Weights of a small mixture-of-experts language model, trained from scratch on English Wikipedia.
Size: 12 layers, 69.7M parameters.
Experts: 16 experts in each of 10 layers, 1 pick a token, a sigmoid router.
Training: a variant of SOAP for the experts, 435M tokens, 9491 steps.
Below are experts of layer 3 (counted from 0) of a mixture-of-experts language model. Rows are named router (the router's row for the expert), down (a neuron's output weights, with its number) and show model dimensions 96-127. Each number is 500 + 40 x the weight over its row's rms, rounded and kept within 0 to 999. Numbers have three digits each.
After each expert's rows: a language model's description of what the expert responds to; "raises" lists some tokens whose logits its average output raises strongly, later layers aside. This comes from a sample of Wikipedia text that the model never trained on.

# expert 9
router:454502539485478493431509538513568557461497541478578516507493459551407484510491500496488450493544
down0:503505530498559503503536528516534514425482526530505512492492523452508523517584560537447478507446
down1:484521517518477517488493537407636550525509473556473489467532435454498529580533572484546530508465
down2:563424486495572559493463509590513548460471501494449407573499559540502599505526520488392452497426
down3:461478512499512491505550496477480529572496588479467469598492530516518553471488492530485463514482
down4:539458475535428479497547496449509513495510457494558513499493478508553539534405532495438483508534
down5:470502449503526491482471466542544507515506512447484519579481489413505534604505488516520506465568
down6:531569428526492501529531409478473553489521548537555570447554479527430489508521495531522461467513
down7:570495519447569525453519521414456537443504568525511473625464523533501491442517488541533413582416
down8:497433548497540536495446426492531500475504526522505472487542555433483469415561412491501452422409
down9:507494508494468522469465555484531501498410512446550530474530432471485551409570483488506481527462
down10:440514527470529552507476540536516451463407468479497545508499481502515493480543428491475529515466
down11:447536507472438377553512522500511517497514484429540499496514519450500571532477514439497424525455
down12:497533462491477545485484473447488530520502491573570559520531514477500513545541551492481477552538
down13:541465516545529504488448508507496454437499486563463435583502480590547474421509516518506514537533
down14:517463597547498496503497589517553448483505484510491490528568584573536501503513476476538580501571
down15:550457477394552427464569442547510454592444429509550466538498409546504495513448434512476549494487
down16:490506436442535619453497522483533476585463493545517530472573516463493500472517453456556467489501
down17:467454502466459499483501556487512423644490480521507487471598531488526497491514391537430522488508
down18:508575467473466524497501573480480549484460454472533472503482511568500597521574480512462489500506
Line breaks and delimiters. Line breaks ending list items or infobox fields, table pipe characters, and sentence-final periods, as in years. and time.
raises: "Other", "|---|---|---|---|---|", "os.", "|---|---|"

# expert 14
router:560591505455483526485568503523510553528515531448452489545494473503494473494481500470566536539520
down0:487490500492496512492553507547449457550477482366482446505499488482492501469507475472529542476536
down1:523566487504541500509535538446496516458503488411497410546503544492487523545557489500491507513560
down2:534609458500506509507489524506510554528460577509540570394499604537476486563543533464486532607492
down3:510523501500490491500506517501416462522500483368442498596491429539488470474394522532512523498465
down4:483538487530521567527493507515431493442547468522510503435591501497527508507500454592526492515479
down5:508512411465469493522458616506515603437550445504547540503495493460506474512468494537495454493448
down6:466556562547503496545468507508505491562513519495577534515494458512437502452389500499582504485510
down7:478517625574509463466510516525489518498540492465556518488506428518500467471508513507524469525506
down8:435489527441541543488501472485464506458491531578403529490419518489506509501483524559610452523502
down9:563506522515450509488548515463501444467524523501477428488510467553462596540396504517535499508516
down10:479481455414424427489518501544472545450532540446506414472514514508507507556486504528492526484400
down11:481560433480490527472504494435519558496544599445457505546485548477464431487534530469498456499517
down12:473549521494428584535494523518471511497512568572449433474489520477500470522496514492518537488534
down13:522515546490468478511506510485517489483423460430575430511478536496523564517470418493520488517502
down14:497494473431476498497496523485546503516551524540500525496533510510514434505545413517590500451560
down15:417518522593518447521456514498529508554533460443495516500468526538502548505486509499479464493469
down16:574524475466366522528501553487511543491452413514459504521513519417494509568487547555407526535520
down17:499631501529468551511544485546439494428456435540496507462420521518532458487621439469534413417498
down18:511476585491487424500469578569502504514534534516432497494460538578463482470495531461513468544476
Table and heading markup. Pipe separators between table cells and == heading markers in wiki markup, plus counts with semicolons in stat lists such as 0;.
raises: " ", "\n\n", "\n", " Succeeded", " —"

# expert 0
router:455475494567505481551479527520459474482452436468534477483495516510569487553497463528523510478544
down0:493503468405447465516545574517582405474469566530460483527437466477515578419452506454506496513532
down1:446553485523529538462540528505523420512552487519541506518488578528531507515497423522504508523506
down2:522448504498504414548492552510495494437579467486479540485543537524477426512444457482452499464487
down3:556492520536455523496496500494442514437486475592493441480448443532495487496574430504558451497501
down4:491498476491443500484531409544458515531500451421484442488596584410463573567521488549497505506533
down5:498594526534512510405485484487512486473500490490569497551457543485559481490526554477543491504520
down6:540550470540509545572581496509502450511522465444490633506468486553476524479492519471516570458519
down7:488463473489468509496441503562447462487507537507488529512468481499467515534496494509521486540474
down8:516508528457500524530530500568463469527552429490485552541481445494476507489404484536495440554429
down9:462513479450501540514508457557502535501439487547519506483515495464555484528554500545447454522487
down10:505485567460580611449484483538580502537502506451509480513529472596534459552490429455434494485497
down11:487549503496510444428533472539461484457483415493553482445520524473484526546524487472502483545502
down12:469497490482548488475495456548492498513472539457521503496513485571485411505500493507487454480610
down13:524572510508497500446483529455451471475501518475511534505431470491521535429459503471448550466522
down14:500490499524466501511500461513485526437436434426441503474553535461519602547508532483560566496628
down15:474506501574502439454458521478501506573396571558412504477437494509531505463460525517483472574533
down16:572526504469502507546522530515505477516531480483475548610440504484499494576515493581501523500483
down17:481478514512511500512484466565506561492515508509512469481522491522564372472405419492453510426512
down18:508508533551516488516471508536516511511493457425539494464493470500532591457490501471375468466546
Foreign names and codes. Pieces of foreign personal names and country codes in lists and results tables, such as -ović, -ski, GBR, Dmitriy.
raises: "am", "===", "re", " or", "y"

# expert 4
router:456545468567551503561553461537507517574495466434612464481508531508548539475516492494517513483479
down0:550535504426451513498496477473572467489523560534488493541531493540463497444536636479557515482455
down1:496493500492500515530495510533529555570498502470523469503540495542438378496535486501479433511519
down2:416552479558651544522512547494493502523558492438521565471469464513472497507472577528465488549521
down3:501546533518483539381477462550493539460476544558573480489561514541503570479452492504478508462458
down4:499508441478493565476529449512502500491399489468496498507459597472498470469492495452462479484478
down5:456526550491498479480530477527454501495533420497508500490517525559498508513488467470519469486473
down6:524514469494537449498541508411513487503557503489539545454523544486454538536572447490510486449536
down7:607536408510383504576575509385498506506477486515463477550533418537588498423547535451463486495436
down8:508536501534495582513502527483500409492527505542508493554481514489559522557510555545544492469525
down9:433497482501558477548521532468394469474492499492503527524489481446534394462463468503510398477524
down10:470588408504423531474491460381528469526519563575492473498477482472485486481477524512491528514503
down11:546468405586499485561525476515510497454503505475500595493468429511530541515494398522505482491509
down12:488496619489476475542448485571460570544459507487456501507493510472458505576598569477549472415456
down13:559464502398490449475520523432454505486533495453553408498487540578455455500494488526517471517441
down14:524459510537477497505502543506574572447528576432490465500486546424464466480482461502567446455519
down15:520569483406586503546541479491461511487562458516495511443535518455466495540551542541509504509462
down16:506452467522537464444517536615474499487548469577561491477505501499447540494596504518483470524491
down17:542524451567463502502461453532490499477411435514508570525405499545492569530528478562468533492503
down18:460503543588459484482523509498403504544515530566504517522534495515483496481496519509453496545467
Main verbs and auxiliaries. Finite verbs and auxiliaries following a subject noun, such as is, was, has, were, appears, changed, named.
raises: " too", " very", " not", " an", " a", " the"

# expert 3
router:563462506457455526546482462480499442532422539541521481469504473488470451476462486479449548585489
down0:488499509507496490469527512515524479502472489549557479506425539466456458512476488487544462500527
down1:553475503492470503491528527477506464428509505482565570540509515496479456465487507513488481540525
down2:494508502527524496504510560498475466574494495536494457475502484508475486475488492426484546518447
down3:526528473467505477518558530532502511444540492477502574463496487510449496479511480467449555505493
down4:548558514504449524459485567478519509528433506474544503442440490521504495523472496482519505570446
down5:486651477504505555465491557547486481480490455487549538514482480474510501501435560469499537396508
down6:498545492545560453548489485538564485520541501452510556481547549500494525540451468537552543497549
down7:500458538502498538509533448464494450466528471435486475521572494500463450518496440478529473439466
down8:500544522476448473500463552493511544526495477493500490654523537516499493435543601443548527530472
down9:536564567559403474464506488516537391494492517495471482552549497522493541501520560523522512500499
down10:477523468569486464583500500438462527446518528552491534544475543451511465482504530518537535473536
down11:548502472507407548413480516498468536521504492447475490479496517579462507435551496568490617588411
down12:516416635452553540461495520533497443635477463500511475444487539522480505521565474507475509446476
down13:480456503597586555427482499590471539498545518475488549491472518542458383524519500451497443549523
down14:473499558493536512554452496458526516512473523501484505493525510455488495429457494497475482533519
down15:477479545490446427512528451479461541506543520477410500460569549473467546489479574493550499584489
down16:503490497561568516485536414460481509442519495505462521578517523496561492485485520518477473492474
down17:505456483536491499510497520477482478515493468512477513540504539482490453408518576500496480495487
down18:497495541528530460505510478486446618538551514474474525471503484522497530517480528499543487465503
Common nouns and verbs. Everyday content words in narrative prose, often plot summaries, such as head, part, hand, met, role, boards, lead.
raises: "b", "s,", "ing"

# expert 13
router:548462480505565425553494396497519538435509538468503543538512531521553562462475569541493495571503
down0:438505528519554441570504491521437561523506511499518474480526499504529452495530481531535516428507
down1:616459487537578480486572501497484441501564473564558512538580492537511571486515453505466564501503
down2:455411472452502517517503600524527518540416483580562564450505488473519507552563490502430585484542
down3:486518520555606465556568499487531474492480436501546533462510463469448573538494462509476420496421
down4:543541521449453503495483542509495513529486446535499569459509587506474460505499468535484493529567
down5:500508507426392519474417490467487567578559497517606503469553446484452502440552533488473479524503
down6:565564494468455498510468451419482497523546502475471527469492530506495499509459603534487559513444
down7:513508467553507513550560465484456518390532522493500513500507539477514558472506527525545441498556
down8:488456489533468558474512539435452503473536516515518535499551564405497499580426478503519522525512
down9:484473500522503462460533479504617501568456463472450412522500456493510476535582505514508471466513
down10:485454494554441503497528478506489468462497495505550550445437529463524523483502511513475494506562
down11:495499452450481520539510512532488416475540492499480516535496433459456501574507477495435467519546
down12:579473472512482461531528452543532518486536511445508554491463458499452532504533425497533455496497
down13:483496419467532495503477487519551602466434512496473508473491569506505484502546409428430546558573
down14:461536536464450492447514493465499531497448439511493554495415497469579512524484483559568458501497
down15:569531497570548570540440494496453603516485456498478496512523494406496561596488534490518546500418
down16:478379503542466487526493449471475492523499494532455469496532485567476517506532478528450465509526
down17:556599573530508500506494504391543582477455487597474524419537514515421521481563391483484498467570
down18:461537487526553420548507527506534516498582523502473497548575480473494527484543497413515527494460
Commas and list hyphens. Commas attached to word endings, such as s, and e, and leading hyphens of list items in taxonomies and bibliographies.
raises: " but", " although", " though", " resulting", " including", " thus"

# expert 1
router:466455470545478502363500541510518462511455544460515551489526450481439528515531455496449450512419
down0:466487472511522464510502532410503447481460446459420465594553506428494446523481523490465396492589
down1:458457510476565528505537494529493438476477514517495478459475497473492475368477478465511477513556
down2:499488501477522475533453495549492492454507460473495479540441520503452503503396475548486439510496
down3:498544503548525476504513521598497505420477484456565458510565528454494569512518527451504496550518
down4:519495499477540516553466498474533513481541480474526489523512550507509531551535569505503475493478
down5:501484527534493562558496536463514541422582506409567486547472491512502404504441545514497515522524
down6:522500529465491456503490559528472424535479489511559539448488492548501465412491487501536461552451
down7:469443447534526444517553547514533537505501445515480490461528576509492545476522482557536503515487
down8:477485481453457502505548451604497355487525557489492479528552595482548505475544522542538572545585
down9:516468502496461491459421474464494540552612468500537493505515487495504451489542547567511496447485
down10:446495487500520483610548564496486484490524495506531499514458517456527515542554516505523503519438
down11:512496507541449496492500470459553448515559518557476569548480500507546462496489525522496525504608
down12:554504433463474569501489492528485547568515522433503467512531534503543476528544507565497533477506
down13:500496476510498537513531527518416480466535494471538409482526552520487468416569518527496549457494
down14:469528559478453467567468513560490530486524540546530485489498511539502444565512546486527436526449
down15:552404514494512521496477495536574522505527506466517516507528406500569568605489489487497620513486
down16:533436446468486509508456501558542485462547452465594488482458496477483426474518490489556551559482
down17:465556465492514459461508467466499517529500493508445465500524491458413453550505545455471500496492
down18:519509506511579443519436492511465498485507515553521514528564455500456524601433532491527534523419
Infobox field values. Values and labels in infobox-style "Label: value" lists, such as measurements, coordinates, years and credits, e.g. °N, ft), Education:.
raises: " each", " that", ",", " and"

# expert 10
router:551473527436476485505482459518478520423587531490548507452507455496448560505514561464493476554460
down0:497456556508439445434547426478462503539483560565571499427500536459454551475489446514519489515524
down1:453502431443455439461455461482504502518499522588495634478498515492441538495508554443528462465425
down2:511471412501400568438510493535496443514549514450483634506487472471505479439481549478516489467489
down3:577400501516452500483565427506497537495449458402492459496441478520478564490398451492479531510525
down4:456494522493493507502498500512399437533581510524513553512510479540468519511501462452519480497479
down5:460539433488501502470444536506474515478433490490573425548475393535490500513407524433573490519524
down6:558533462506485586519516509497549461501513531497560568495538457489556541538431459501464457535491
down7:457520498487529464627502472446603505458531424553444495518538564427507530573503537521518540513487
down8:504497453504483502466501501462444434496525527519499454462435466519504451583540461477511479566474
down9:501445506538546522535517480520510503468531495507387521530537638439436524527497507555484476483498
down10:477522551529528495490467503453494486488517511504496504506606428504580505553494567564474457491485
down11:569459437510464460470564543461539493476476515552526541511475533500437481510445443541512547557449
down12:458474487499496443559532495479478461543507472551467490527493550535554505524494528466480540493516
down13:496523534531395497469553475518511489502558454508473490452508582497496517544501443428486511509496
down14:485503497456559493548527502499507483477461485492456550524478497443438507511490523451504532469501
down15:499477530459436478485486472506464473559491478603547536508458484429481531501469536490468552482479
down16:512545488508507542499471477589487448579501544539543446538463586546546502497501459497589566475500
down17:481464477504485459532447498476517526478472523537572551414502448531517563502499557513429462502437
down18:483555538559505482486535502565474544476521514512559487481543521482500508443432502505538506486514
Sentence-ending punctuation. Sentence-final periods joined to word endings, and coordinating and, semicolons, colons and opening brackets, as in m., races., and, (.
raises: " They", " This", " These", " The", " There", " However,"